Weights of a small mixture-of-experts language model, trained from scratch on English Wikipedia: vocabulary 50257, 3 picks a token.
Below are experts of layer 12 (counted from 0) of a mixture-of-experts language model. Rows are named router (the router's row for the expert), up (a neuron's input weights, with its number) and show model dimensions 288-319. Each number is 128 + 32 x the weight over its row's rms, rounded and kept within 0 to 255.
Before each expert's rows: a language model's description of what the expert responds to. This comes from a sample of Wikipedia text that the model never trained on.

# expert 12
Description: Table cells, biography verbs. Table pipes and numeric cells in data tables, plus biographical verbs and fields such as served, located, born, died, Coordinates.
router [111 159 138 189 103 145 139  93 147 131 124 123 115  99 119 176 165 115 167 161 166 164 155 112 151 114  92 150 117 110  86  98]
up0 [113  80 113 149 171 119 146 144  86 120 123 106 148 151 171 159 163 123 163 131 151 161 143  95 142 132 118 145  86 135  79 154]
up1 [158 103 154 164 171 117 150 128  79  70 136  87  82 167 133 114 123 138 119  97 166  94 207 164 184  60 170 126 115 111 142  85]
up2 [122 107 104 176 112 155 144 126  60 129 120 118  93 149  97 143 172 163 145  78 134  89 151 165 130  86 108 139 115 143 135  96]
up3 [159  47 123  83  92 160 165  96 102 158 123 114  73 161 155 152  70  82 120  75 117 146 148 147  90 113 117 141 127 125 142 135]
up4 [104 156 148 162 139 176 118  92 151 110 201 146 113  90 118 125 112 104 113 123  99  71 102 158 114 149 100 129 151 159 124 155]
up5 [ 77 117 124 174  95 148 146 173 122  52 130  74 107 152  98  99 110 140 159 134  94  96 111 148 178 151 113 160 108 145 148 109]
up6 [136  67 156 181  87 130 125 127 171 129 190 118  97 118 126 180 165 114 141 126 159 146 150 125 142 124  78 138 165 119 115 118]
up7 [ 86 182 159 110 170 129 130 152 128 118 140 205 110 144 130 138 149 144 111 166 171 148 144  66 113  91  73 117 129 167 119 132]
up8 [113 149 159 155 141 124  84 145 170 100   8  44 146 128 145  85 141 136  89 128 142 151 158 163 123 133 163 152  67 156  63  92]
up9 [104 185 107 123  87 170 130 130 136 106  77  96 158 129 104  97 203 199 173  97 118  97 118 135 133  83 128 139 110  98  97 152]
up10 [143 114 153 150 114 143  87 163 168  99  89 175 123 138 125 115 164 153 100 124 132 164  97 112  94 101 103 125 132 156 163 126]
up11 [111 149 150 153 115 120  62 184 144 116  65 156 111 127 160 107  68 112 205 127 146  73 133 132 107 102  65 161  77 130 134 130]
up12 [ 92 118 139 122  63 146 130 180 105  62  95 147 107 133 102  70 136  79 137 141 186 149 178 118 135 115 111 127 139  92 139 102]
up13 [130 161  77 122  96  99 112 101 122 110 134 132 130 125 113 170 185 136 217 143 122 131 136 120 153 148 144  82  76 144 175 108]
up14 [133 133 121 105 108  66 123 131 147 146 161 161 111 111 177 115 120 160 109 118  77 167  82 114 162 145 112 166 100 139  92 167]
up15 [117  95 160 112 128 124 117  71 112 129  66 131 151 114  94 159 152  62 101 152 138 156 122 115 101 179 112 161  54 103 102 145]
up16 [125 108 134 159 120  97 151 129 112  62 131 155 119 123 150 105  92 167  76 141 140 137 108 163 148 136 105 194 137 149 194 171]
up17 [ 83  61  76 121 110 101  67 119 140  68  62  65 147 163 143 144 152 158 195 112  97 123 105 161  98 167 109 137 135 158 154 102]
up18 [ 84 141 147 107 132 147 169 140 161  30 147 118 146 102 141 142 166  94 174 150  74 116 124 192 153 131 136  73 175  71 129 146]
up19 [140 124 214 140 118 144 110  83 111 138  74  92 111  79 146 132 113 101 150 184 141 128 126 134 170 104  51 141 136 197 165 129]
up20 [122 119 162 170 108 127  79  86 156 118 148 121 138  86 112 113 204 179 159 139 120 141 123 121 154  99 155 202 148 120 163 125]
up21 [113 127  77 244  87 116 165  54 186 115 131 125 137 114 164 165 133 113 131 113  49 128 193  79 117 138 132 120 159 103 149  47]
up22 [138 130 107 144 132 120  87 126 133 143 164 140 126  72  79 226  99 177 107 160 138 150 188  93 164 106 129 150 200 121 120 102]
up23 [ 66 158 112  63 145  94  99 186 132 111 118 116 161 140  86 153 126 109 116 155 118 116  85  99 179 137 171  94 148 100  80  90]
up24 [107 127 154  92 163 167 131 139 165  85 171 125 111  88 156  61 117 159 141 153  88 146 147  98 143 174 107 170  90 138  85 157]
up25 [143 141 130 179 155 102 146 163 162 130 129  77 136 144 123 108 173  97 110 137 115 149 129 147  92 184  82  84 125 118 113 105]
up26 [137 154  89 135 122 100 107 116 169  77 104  65 103 136 151  86 181 105 139 159 148 122 174 117 160 134 149  66 172  94 174 135]
up27 [ 87 126  91 138 110 100 130  99 141 139 127 173 118 139 122 105 112  82  64 129 147 119 122 111  97 121 169  96 158  98 189 105]
up28 [112  96 142 104 123 171 132 132 179  92 100 156  81 100  94 178 177 110 172 150  73 120 118 130 153 117  94 189  94 140 145  94]
up29 [108  86 136 214 112 127  94 137 168 125  62 105 137 105 155 169 154 112 109 122 135 179 111 125 143 109 107 118 105 155  49 121]
up30 [117  89 119 159 177 133 137 145 133 142  91 113 166 122  81 183 184 173 185 132 187 177 133 114 105 128  81 173  73 162 134 131]
up31 [140 174 142 205 106 124  78  63 159 130 172  84 112 114 134 112 116 150 124 171 109 143 107 113 123 136 123  45 108 138  93 167]
up32 [ 81 175 104 153 165 146 120 121 151  97 134 117 121 159 171 182 162 160 120 139  86 181  93 119 101 137  86 213 155 176  96 139]
up33 [178 106 141 156  89 158 171  93 162 112 146  96 133 155 164  80 209 159  91 125 147 129  87 167 113 151  92 186 195 106 141 101]
up34 [111 132 161  93 118 122 101 148  75  61 102  69  78  76 142  47 114 148 126 148 127 136 112 129 125 109  78 124 140 142  50 163]
up35 [140 120 125 129 154 106 105 173 130 107 136 148 188 132 135 118  89 138 111 138 106 156 200 106 129 111 119  76  95 105 160  98]
up36 [123 102  92 144 126 169  95 102 120  82 101 110  79  92  31 205 120 174 129  97  88 114 165 190 137 117  83 189 117  94  84 128]
up37 [114 116 151 134  80 136  85  82 156  98 101 100 115 105 162 121 172 103 188 151 131 104 125 109 150 204  87 118 160 146 171 155]
up38 [ 69  92 141 172 196  89 139 153 128 101 102  97 112 170 131  56  93 122 191 159 157 116 141 139 106 141 152 150 116 109 160 121]
up39 [ 80 121 107 114 102 130  88 128 124 109 123 151 138  54 151 154 134 136 190 109  97 110  96 151 139  86 102 160 135 101 135 100]
up40 [ 87  95 111 175 142 155 103 148 119 134 158 113 103 120  35  96  44 116 127 162 159 163 159 108 173 119 102 117 112 161  73 103]
up41 [ 78 137  52 165 127 173  75 109 159 116  89 130 119 110 132 106 115 134  85 104 124 116 162 135 119 133  88 179 119  97  99 120]
up42 [ 69  98 112  94 172 134 141 158  66  96 111 109 178 149 107 194 104 186 162 178 124 130 119 179  81 126 169 118  95 151  97 187]
up43 [139 157 137 134 144 157 154  91 142  70 167  65 124 167 133 144 182 127 128  98  95 149 166 118 118 144 117 126 145 118 125  97]
up44 [160 163  80  86 139 144  84 138  72 144 147 114  73 111  85 157 153 113  95 133 138 124 102 100 148 166  70  91  97 132 151 112]
up45 [100 143 153 130 101 140 178 157 132 159  54  17  75 171 143 125 139 198  99 120 140 134  80  74 163 157 112 124 146 189 128  89]
up46 [198 154 156 139  47 132 125 141  95 117 117  97 107 174 128 124 115  75 122 115 137  92 116  78  91 160 115  80 169 153 174 175]
up47 [169  95 141 119 137 120 191 111  85 175 145  74 116  61  87 165  51  89 129 154  95 138  96 153 119  67  97 151 108 128 125 144]
up48 [159  48  99 164 110 132 127 135 134 128 145 104 131  96 182 131 169 104 146 178 130 137 105 147 145  94  98  98 141 158  91 127]
up49 [ 34 139 131 173 136 139 149 124 113  66 148  91 116  94 117 106 187 122 118 169 138 126 150 139 146  73 102 132 132  96 159 106]
up50 [118  70 163 138 155 111 150 125 143  77 123 131 113  81 144 107 135  93 150 152 158 113 170  64  72  87 140 133 136 145 152  94]
up51 [119  94 176 115  87 113 101 106 133 106 152 109 121 171 108 120 135 100 212 150  97 146 195  98 113 105  75 144  98 149 128 116]
up52 [105  10 118 144 167 114 128 123 141 125 120  53 134 142 164 123  78 164 165 191 167 116  86 150 125 170 144 126 126 150 121 166]
up53 [136 128 115 202 150  78 149 177 170  68 139  77 148  91 173 197 119 165 178 123 155  96 135 145 150 152 154  94 139  97 123 139]
up54 [101 107 119  75 121 138  75 140 104 153 108 111 113 113 143 116 145 126  91 133 114  82 108 139 120 119 131 136 121 150  69 130]
up55 [ 62 110 134 126 143 155 125 172 128 105  98 102 139 155 125 155 162  98  62 140  77 150 131 184 149 100 105 163 163 171  66  98]
up56 [116 183  56 142 176 123 100 167 141 119 166  81 153 178 161 123  93 124  77 129 157 145 151  92 129 141 130 109 138 103  85 140]
up57 [135 118 165 111  97 102 142  96 145 151 123 163 127 112 159 112 169 144 128 137  88 127  91 174  87 132 122 154 141  75  85 177]
up58 [174 156 137 160 130 141  55 118 101 129 133  90 163 100 122 132 122  92 178 104 116 170 146 136 118 181  59 144  87 110 144  67]
up59 [ 67  81 109 139 119 137 123 149 123 118 113 102 118 106 124 216  77 137 144 172 142 101 159  80  96 114 138 107 111 126  80  82]
up60 [125 129 123  87 138 103 137 170 119  98 164 107 127 112 125 184 137 108 126  13 132 134  91 136 148 121 120 153 132 129 161 161]
up61 [160 164  80 180  61 134 105 185  56  96 139  97 107 138 104 193 105 104  93  81 114 155 141 160 140 133 129 169  88  77 118 109]
up62 [157 156 144 118  71 151  58 107 125 120 130 165 109 126  63 154 197 114 168 196 163 103 122 140 196  78  50 117 160 106 140  73]
up63 [123 138 115 126  94 108  87 112  79  89 147 107 146  94 128 100 150 103 107 144 135 159 175  81 107 130 133 144  90  96  68 143]
up64 [146 123 111 131 164 127 125 179  93 120 102 104 163 152 128  80  94 198 114  70 121 118 137  95 191  93 138 143  83 112 165 141]
up65 [ 88 125 108 136  79 184 130 184  91  91 131 121 115 191 103 165 115 103 141 128  92  42 100 111 139 192 158 183 131 153 109 104]
up66 [134 161 143 178 130 104 130 131 192 180 147 157 127 122 169 132 138 105 131 190 124 140 154 134 156 164  72 135  78 109 157 141]

# expert 10
Description: Numbers, counts, nationalities. Number words and digits in statistics and tables, such as two, five, 10.9%, plus nationality adjectives like American, British.
router [102  83 148 181  40 195  96 129  88 158 115 139 114 126  95  85 146 104 213 109 154 107 114 135  99 108  75 143 144 129 133 174]
up0 [152 105  81 131 100 154 162 135 127 180 154  81  97 124 124 110 134 140 100 100  92  95 152 102 114 150 157 140 149 135 146 170]
up1 [ 73 194 167 135 116 166 144 108 126 144 107 179  93 132  94 146 137 113 191 172 165 129  95 140 126  94 123 150 178 142  94 133]
up2 [ 38 148  95 121 140 141 144 106  70 153 119 115 145 144 183  90 146  88 102  63 157 129 138  94 124  98 121 110 129 139  75 148]
up3 [ 93 160 162 142 138 177 140  87 146 110 140 144  50 108  71  66 149 120 145 206 153 140 151  88 121 162 116 119 147 165 129 155]
up4 [203 120 158 104  98 129 141 146 147 130 109  71 140  92 128  94 135 169 101 148 152 128 109 162 173 116 131 170 198  82  79 182]
up5 [128 114  82 195 119 123 115 163 123 124 137 130  86 126  79  78 147 116 163 164 168  24 113 154 140 158 125 147 155 175  79 176]
up6 [ 75 147  90  80 117 138  50  76 122 116 137 153 143 103 133 150 163 100 172 107 104 117 158 173 115 102 125 168 122 163 123 205]
up7 [ 98 106  95 115  71 127 116 190 147  59 123 137 123 128 103 108 127 130 138 129 140  55  80 156 124 147  99  87 103 152  68  82]
up8 [166 131 142 156 117 154 193 161 164 154 154 127  96 101 135 158 102 131 112  78 123  94 139 124 117 138 144 152  92  98 186 148]
up9 [167 154 107 144 118 150 176 156  95 132 171 101 124  81  91 116 132 122 108 191 189 134 125  81 129 159 156 169 110 155 127 166]
up10 [ 97 128 117  77  86 128 128  82  71 106 129 125 126 117  75  71 127 143 142 142 132  84 109 124  76 122 101 169 102 144 118 161]
up11 [115 139 150  96  49 150 149 180 138 133 122 117 150 121  99 109 141 164 125 111 145  91 104  92 115  96 154 134  90  87 107 100]
up12 [127 104  85 135 101 144 159 107 178  87  59 127 151  56  97 113 118 149  67 157 127  79 116 120 100 101 128 134 145 189  88 151]
up13 [148 138 116 189  85 127 101 124  95 127 145  96 121 143 199 124 122  97 144 107 116 132 152 111  98 121 100 140 150  91 136 117]
up14 [102  81 138 126 162 143 124 188 106 123 113 172 156 143 113  87 126 199 169 104  98 124 138 180 125  65  97 106 147 116 125 145]
up15 [113 206 112 166  58 145 115 133 206 156 171 162 134 100 178  81 204 129 132 136 133 103 150  89 129 139 135 181 122 164 120 109]
up16 [164 125 133  71 125 191 119 158 155 124  87 119 146 117 109 109 109 118 130  99 109 132 111  95 131 123 117 140 131  92 121 169]
up17 [135 158 104 206 115 140 148  70  97 124 101 120 141 150 141  65 161 183 113  69  87 201  69 130  59 200 135 125 107 129 163 131]
up18 [ 86  96 138 167  61 137 168 119 130 138 149 121 117 105 162 165 151 106  92 168 161  92  97 103  94 144 115 127  77 127 113 124]
up19 [ 78 122  96 120  94 111  72 180 122 127 175 103 124 140 142 119 111 145 139 122 145  61 117 130 133  74 109 168 119 107 129 180]
up20 [ 83  79  73 170 156 145 139 139 105 171  92 102 151 115 123 126 120  86 149 125 153 106 166 136 159 125 120 138  99 152 160 136]
up21 [123 160 172 135  72 166 109 119 152 131 123 149 103  98 193 140 102  90  60 127  99 174 136  76 236 132 147 100 147 133 118 195]
up22 [ 89 121 154  86 107 202 125 103 134 113 137 167 135 106 150 119 122 104 117 162 138 113 139 143  88 123 113 131 108 152 144 130]
up23 [110 122 136 131 115  65 128  97  84 130 182  82 118 116 120 128 191  63 139 140 161 134 107 147 117  46 156 104 152 163 130 140]
up24 [ 94  94 120 120 162 124  92 117 164 164 186 107 196 109 148 141 122 154 175  48  61  65 136 152  71  98 114 134  94 147 155 177]
up25 [141 133 100 147  92 100  91 117 132 157 144 108 126 142 142 111 126 104 150  97 102  68 184  81  86  92  87 130 140 171 122 101]
up26 [ 95  90 163 117 169 164 115 180 141 139  65  67 157 127 174 149 177 127 131 128 127 136 126 144  99  87 103 178 152 161 159  72]
up27 [128 120 191 143 147 157  58  87 106 141 118 141 128 139 154 113  75 125 144 100 112 172 141  84 131  81  91 134  94 139 104 145]
up28 [122 115 131 216 131 160 168 159 146 106 200 110 136 151 131 134 118  74  99 181 101  51  92 255  40  82  89 184 135 120 182 137]
up29 [140 163 163 174 116 138 135 163 166 104 131  88 166 110 148 124 127 102 129  98  97 146 119  94  97 125 103 140  47 155 147 114]
up30 [112 167 111 150 133 147 181 131  94  91 135  61 155  93 110 129 114 175 100  83 152 123 152 118 154 111 114 141 123  61 113 132]
up31 [133 134 137 137 123 153  92 130 112 127 139 155  94 108 140 138 129 121 112 160 115 125 179 159 125 104 106 128  88  89 127 163]
up32 [151 125 158 170 125 151 145 115  68 150 148  71 163 148 111 184 142  66 180  90 109 140 181  72 171 100 104 227 114  93 132 135]
up33 [ 92 127 137 198 126 110  75  44 139 134  65  98 105 152  82 109 167 148 175 136 194 144 114 185 105 117 133 115 116 175  58 106]
up34 [117  90 144 103  90 132  97 127 155 122 147 201  79  95  91 116 104 141 113 140 185 137 136 174 109 126  46 142 160  95 199  80]
up35 [187 222 164 199 131 125 147 174 154 148 192 155 110  96 200 152 100 109 124 101 103 131 114 142 162 128 110  96 113  97 114 155]
up36 [172 141 144 134 156 136  90 208 173 187 122  76 155  98 170 160 141 138 160 100 128 110 115 185 110 162 117 148 151 168 116  93]
up37 [120 106 164 116 114 154 155 127 112  90 191  35 146 112 114 156 151 101 154 203 144 104 150  96 138  88 111 199  89 151 147 157]
up38 [127  90 151 155 122 102 112  51  92 188 161 154 172  80 175 120 137 126 188 132 138 102 123 148 105  23 171 189 167 158 126 168]
up39 [196 101  73 107  95 163 124  96 111 119 128 105 111 114 124  94 147 137 123  93 102 117 147 135 167 117 122 142 122 129 139 148]
up40 [120 113 164 103 117 144 116 161  67 136 136 118 146 110 161 115 122  77 134  59 185 186 138 121  74 132 121 117 158 107 177 116]
up41 [110  75 103 164 106 131  93  68 127  95 101 130 186 161  98  74 132 109 118 145 181  78 145 150 125 135 141 141 186 161 132 140]
up42 [101 171 130 153 117 152  81 160 165 174 100 128 122 106 143  99 140 124 237 182 152 127 102 123 100 172 162 124 111 118 122 132]
up43 [ 70 103 120 137  91 130  57  80 128 160  59  74 124  79 133  55 135  63 134 106 179  95  95 199  75 172 110 137 105 144  97  93]
up44 [124 132 109 109  60  67  93 133  74 130  78 171 105 110 125  78 127 150 100 118 128  77 152 138 145 107  79  90 125 118 165 132]
up45 [ 86 156 128 167 105 161 109 172 158 112  72 122 142 128 147 223 178 107 204 144  96 101 176 140 134 154 120  81 122 116 184 157]
up46 [144 109 121  59 130 149  58  94 151 140 135 130 126 115 163  90 129 131 157  95 135 162 122 115 163 128  66 158 116 145 127 163]
up47 [131  77 146 205 151 118 176 116 141  59 138  98 118 151 110 145 171 147 142 106 171 171 157 158 109 113 143 168 100  78 138 111]
up48 [104 171  93 197 133 160 101 132 108 143 135 163 112 194 167 106 143 142 153  78 128 122 170 146 145  79  92  80 133 160  81 140]
up49 [ 83 112 190 123  89 148 126 137 118 129 105  71 123  80 185 185 136  91 154 191 129 151 128 124 137 125 119 133 147 159 140 204]
up50 [154 132 160 103 174 156  96 145 142  99 121 172 164 151  87  80  96 109 132  81 160 182 188 123 180 129 134 132 183 135 129 165]
up51 [133  96 144 111  91 174 134 108 146 117 111 116 152 123 170 111 151  89 112 122 103 164 162 119  97 145 121 145 117 127 142 141]
up52 [110  86 111 151 105 149 154 107 147 124 117 162 112 117  92  96 139 141 128 145 165 115 170 129 162 140 106 206 119  74 131 154]
up53 [174 138 139 148 112 143 172  91 107 141 146 106 167 153 155 223 106 153 103 125 131 122  99 102  48 123 126 119 117 182  96 169]
up54 [192 104  99 131  83 183  88  46  79 163  96  90 164 145 146 110 137  92  99 110 156 142 165 107 131  75 127 182  69 137 129  97]
up55 [ 91 119  99 119 132 152 143 146  93 197 121 139 127  93 143 130  79 149 159 148  94 145  60  97 126  77  88 153 162  96  89 163]
up56 [108 145 146 119 112  82 152  98 134 119  90  96 102 128 126 105 116  77 138 168 164 160  85 188 139 138 136 130 186 184 153 119]
up57 [107 194 149 105 137 120 130 135  90  63 100 176 157 119 111  71 135  59 185 175 159 130 152  51 131 161 108 109 126 153 139 111]
up58 [151 130 145  94 135 126 101  78 117 108 170  80 125 113 102 134 138  81 129 155 168 169  73 204  88 154  93 172  98  52 127  90]
up59 [141 101 104 129 100 132 126 113 116 112 114  96 118 112 119 182 142 115 148  99 140  61 127 157 135  82  69 190 126 114 119 136]
up60 [143 111 110 151  92 105 142 142  59 136  82 125 128 119 130 123 132 101  71 141 180 107 134  87 126 124 158  93 117 104 119 151]
up61 [142 179 106 151  44 155 139 194 145 107 152 142 100 166  90 155 107  90 139 145 161 104 140 159 116 116 139 178 101 140 162 164]
up62 [ 87 128  97 110  88 173 166 101 162  97 152 141 133 136 168 119 179 124 125 134 128 124 113 172 114 136  95 118 132  56 107 163]
up63 [108 120 153 131  63 109 163 152 146 130  94 134  96 112 163  76 117 118 150 145 161  81  63  98 150 114  72 126 156 205  65 133]
up64 [148  71 138 140 148 153  61  77 132 197 156  97 169 107 120 146 107 154 143 119 109  41 115 134 183  97 111  93 109 102 133 138]
up65 [163 118 190 116  34 151 119 178 117 181 141 107 104 117 134 139 154 131 143 129 102 144 105 142 119 136  80 144  77 106 119 100]
up66 [118  96  86 116 134  87 114 145 107 143  78 115  95 194 127  83 112  65 185 135 114 159  99 167 127 155 151 175 194 188 112 144]

# expert 14
Description: Names and titles. Given names and official titles before a person's name, such as John, Robert, J., Minister, President, often after by or by:.
router [121  77  90 186 132  98 141 164  90 119 114 113 126 140 111 181 146 165 144  97 161 141 101 116 145  43 118 114 183 135  82 188]
up0 [111  98 107 138 181 148 142 144 152  98 124 142  92 136 116 185 118 161 136 117 140 180 111 137 140  67  52 147 177 149 118 100]
up1 [103 115  87 101 128  72 121 165 114 146 141 159  90 107 114 141 147 129 162 140  66 164 113  82 120 129 125 116 170 132 180 137]
up2 [ 94 128 116 123 137 159 136 122 132  99 101  89 139 119 159 129 192 143 108  94 137 148 120 126 141 122 135 182 114 115 152 154]
up3 [124 104 125 146 154 139 136 143 113 132 100 127 101 112 134 136 131 160 105 156 155 112 116 183 115  93  77 110 129 135 120 157]
up4 [100  92  99 118 108 169 157 117 102 142 109  53 186 187 114  97 149  83 139 133 104  84 116 136 107  76 172 148 109 148 156 152]
up5 [122 110 131 108 111 124 166 107 168 150 140  98 120 132 178 167  81 108 137 113 178 182 222 153 114 160 118 102 154  95 120 155]
up6 [ 69 119  72 189 127 194 140 136 140  93  72 138 101 136 125 134 132 137 181 171 155 147 110 169 137  60 127 124 158 102  22  93]
up7 [150 156 161 106 132 102 177 152 109 156 163 151 135 104 104 153 140 140 106 149 142  97  78 142 133  78 138 141 119 115 120 135]
up8 [130 133  91 125 131 116 138 169 111 142 131 188 152 137 137 130 118 167 141 103 142  90 136 120 174  85  79  96 183 174 136 169]
up9 [142 179  93 186 161 148 118 119 146 110  99 123 171  91 160  57 172 148 126  96 132  68 113 147 159 103 131 167 112  79 168 159]
up10 [105 121  86 159 138 155 136 162 117 119 133 182 119 131  84  88 121 180 103  87 144 183 118 170 162  64 113 136  90 162 143 141]
up11 [145 153 134 184 120 125  66 130 115 142 128 123  99 113 136 147 111 140 186 160 160 103 113 173 134  83  61 206  82  90 124 146]
up12 [116  95 153 118  80 169 103  90 148 189 159 127 171 124 130 148 144 150 102 127  96  86 172  86 143 137 145 210 150 132 141 128]
up13 [162 129 163 124 126 141 131 169 139 129 129 110 102 134   0 158 169 161  77  99 107 113 120 124 121  79 168 181 176 178 122 191]
up14 [151  50 124 223 141 128 204 146 107 113 137 124  79 130 158 174 139 168 131  84 164 125  76 129 112  80 154 125 193  99 148 161]
up15 [146 161 137 103  22 155 183  80 137 114 142  78  74 133  46 161 165  88 123 112  92 101 134 161 130  80  92 192 199 130  97 126]
up16 [173 123 163  93  77 159  86  99 112 167 118  49 141 130 129 113 149 126 195 150 102 128 130 121 130 107 131 186 114  82 121 137]
up17 [106 153  92 103 136 126 176 124 182 129 155  90 158 146 151 123 169 132 105 122 175 156 147 116 155 141 126 161 175 113 159 163]
up18 [200  96 116 242 148 140 104 144  90 184  85 137 145  56 175 152  94 107 194 120 126 125 102 137 145  77 155 124 121 136  86 144]
up19 [100 113 173 193 112 114  71 125  96 129 138  74 152 101 127 104 131 175  86  94 136 157 128  88 129  93 114 149  86  91 144 113]
up20 [118 137 140 126 137 148 117 167  93 136 117  98 124  85 120  95 159 152  77 111 125 147 194  93 139 128 175 121 147 129 147 161]
up21 [118  36 100 121 156 156 129 130 130  90 129 111 159 156 137 137 129 108 167 136  82 121 105  71 140 152 168 207  96 144  86 141]
up22 [161 123 115 168 155 179  90 112 121 122 148 170 170  77 194 148 136 108 112  49 112 124 194 140  66  98 103 125 127 158  81 125]
up23 [149 161  91 131 136 140 100 138 110 156 112 159  79 136 147 155  77 103 123 175 111  66 120 150 108 140 109 115 113  79 130 160]
up24 [151 130 164 150 168 108 123 118 117  58 134  86  85 169 135 136 147 156 103  85 132 134 147 124 154  86  91 176  64 129 171 137]
up25 [132 118  91 162  91 135 109  99 157  88 147 152 111 158 150 128 154 106 104 109 209 137 134 103 140 119 122 107 158 152 127 115]
up26 [152  82 185 170 137 154  80 103  97  83  97 116  82 110 118 107 136 106 132  72 123 145 172 103 101  79 101 103 145 240 104 142]
up27 [104 168 127 152  96 157 117 123  99  82 108 148 104 173  83  98 173  98 170 127 205 119 148 176 144 124 129  86 138 122 138 170]
up28 [125  67  98 143 104 126 198 136  87 110  97 122 184  99 123 156 117 137 168  83 177 145  97 137 139  69 125 140 178 121  66 141]
up29 [141  84  67 152  98 158 109 113  40 102  75  71 172  89 116  89  75 154 115  98  94 134  80 135 159  82  51 173 176  94 130 130]
up30 [122 162 116 138 190 146 150 153  98 113 129 114  69  93 113  63 112 165  67 191 133 132 111 195 209  93 128 156 118 106 123 117]
up31 [137 118  90 176 118 137 150 127 121 157 108 101  73 122 125  61 116 153 109 117 103  95 118 205 123 110 156 100  80 140 138 126]
up32 [180 126  87 128 105 164 131 126  94 170 137 101 154 136 124  82 119 123 122 119 180 167 108 166  85 100 161 150  78 113 128  92]
up33 [116  67 127 127 144 182  99 142  79  91 172 135 121 153 155 206 125 111 124 149 134 162 165 126  79  83 130 204 122 124 117 188]
up34 [138 113 177 109 187 114 128 120 122  70 112 138  87 125  62 178  89 128 119 192  90  92 157 141 163 159 116 136 176 112 131 168]
up35 [113 119 148 215 105 144  91  62  76 141  89 135 106 164  67  98 126 143 173 137 195 122  89 156 103  92 123 134 157 199 144 167]
up36 [132 113 156 162 127 124 164 115 122 188 117  85 135 196  95 114 153 143 141 146 118 136 107 126 124 126 113 129  97 127 126 169]
up37 [146  96 127 144  94 137 130 120 172 151 162  76  93 211 115 165 125  50 177 140 100 113 141 153 165  78 150 192 169 119 109 160]
up38 [159 118 184 147  56 168 158 109 134 101 109 139  61 130  93 124  98 132 146 129 183 139 147  96 186 148 109 145 160 161 129 162]
up39 [137  81 130 147 176 196 148 114 119  91  85 137 130 146 137 144 125 138 142 144 194  96 126  98 134  61 118 197 152 124  66 105]
up40 [ 94 178  62 138  85 155 189  93 195 138 159 133 169 160  91 123 137 135 131 112 133 107 188 121 131  99 125 157 127 125 105 160]
up41 [146  94 102 147 175 147 135 146  90 101 138 118 110  84 139 140 140 133 128  94 104 125 144 140 161  90 101 176 154  80 116 106]
up42 [130 169 102 160 140 159 145 153 122 157 164 159 136 121 136 135 132 124 168 151 114  94 144 154 162 109 161 125 203  88 122  89]
up43 [126  96  91 131 147 139  90  77 142 133 151  56 160 191 106 158 162 135 149 120 150 101 126  87 113 107 102 137 158 131 133 186]
up44 [122  96  68 156 118 177 117 105  90  71 118  85 158 133 159 114 168 129 148 165 152  72 135 173 158 108 138 187 107 159 190 190]
up45 [166  89 195 155  93 159 117 121 131 116 106 115  73 184 124  78 161 132 123 153 120 147  99 150 148 138 126 164 174 162 148 148]
up46 [147 119 117 148 117 179  88  97 153 120  96 181 114 164 126 179 119 149 116 139  83 137 114 122  96 136 129 148 102 147 153 154]
up47 [107 124 107 135 135 121 134 158 136 134  80 155 142 114  71 130 124 136 101  85 168  92 110 145  98 113  87 124 150 163 127 144]
up48 [142 142 127 139 157  95  80 203  93 122  89  89 124 122 151  96 104 135 126 108 119 162  88 107 123  58 111 157 144 211  96 121]
up49 [142  98 192 127 141 149 129 130 180 124 101 202  88 100 114 177 191 158 122  94 160 149 128 117 149  87 164 147 107 126 137 146]
up50 [ 98 117 172  82 154 143 186  64 193 107 103  58 131 121  87 170 195  95 101  94 103  86 172  91 138 102 116 192 140 128 128 189]
up51 [159 136 130 176  96 130 149  93 102 121 145 138 154  94 120 188 213 115 122 121 125  88  95 136 224  95 125 110 167 172 135 156]
up52 [170 129  76 177 117  95 151 126 160 129 143 178 127 159 111 113 171 112 140 130 133  91 107 170 143 115 139  82  98 140 113 141]
up53 [110 124 129 106 158 177 174 136 162 171 117 132 157 107 109 161  76 163 188 149 152 140 120 116 143  77  73 110 106  90 153 126]
up54 [181  79 129 185 111 165 146 125  87 172 107 130 111 176 109 114 115 173  95 130 173 114 141 160 149  60 144 154 134 126  80 160]
up55 [ 47 123 180 134 133 173 115  97 150 132 152 106 142 135 141  45 176 126 109  98 158 104 119 170 113 102  77 159 166 142 179 149]
up56 [ 97 165 110 153 127 143 165 147  83 142 119  65 139 146 160 131 127  65 141 122 148 114 179 191 126 129 151 152 135 114 108 159]
up57 [180  93 101 155  91 137  58 169 125 111 128  92 171 161 119 114 131 192 165 114 160  95 145 143 143  86 145 108 153 141  91 118]
up58 [126 148  91 174 112 182 122 112 139 119 129  71  69 109  89 117 146 110 192  92 185 129 150  91 158 137 125 176 102 137 111 181]
up59 [100 149 128 162 132  99 140 105 134 117 122 162  70 134 140  89 106 147 150 159 137 149 140  94 143 119 137 133 148 138 126 178]
up60 [154 119 173 163  69 141  66 129 146 122  74 159 145 165 114 137  97 101 131  99 174  84 131 110 138 126  80 110 140  84 153 110]
up61 [155 141 106  98 169 106 190 170 133 137 137 168 100  64  98 147 161 102  98 124 135  89 167 150 109  99  90 152 192 171 114 118]
up62 [153  76  77 128 115 136  76 203 127 140 146 129 116 124  37 195 106 157 102  73 120 140 157 120 151 105 150 162  19 144  86 126]
up63 [167 129  92  80 163 160 132 103 166 130 187 143 148  67 145 147 180 167 170 110 106 108 152  50 111  92 140 121 121 168 125 158]
up64 [126 118 122 155 164 113 128 124  95 104  55 137 152  83  94 143 130 123 165 105 133 121 126 113 139  57 120  99 128 197 124 149]
up65 [143 114 103  70 119 112 108 159  92 112 123  84  95 106 165 192 105 115 117 115 125 140 126  98 164  80  88 170 119 100 176 181]
up66 [118 171  92 135 119 185 156 138 119 126 185  96  65 158  31 118 153 126 144 107 169 121  81 198 169  79 143 178 101 116 128 179]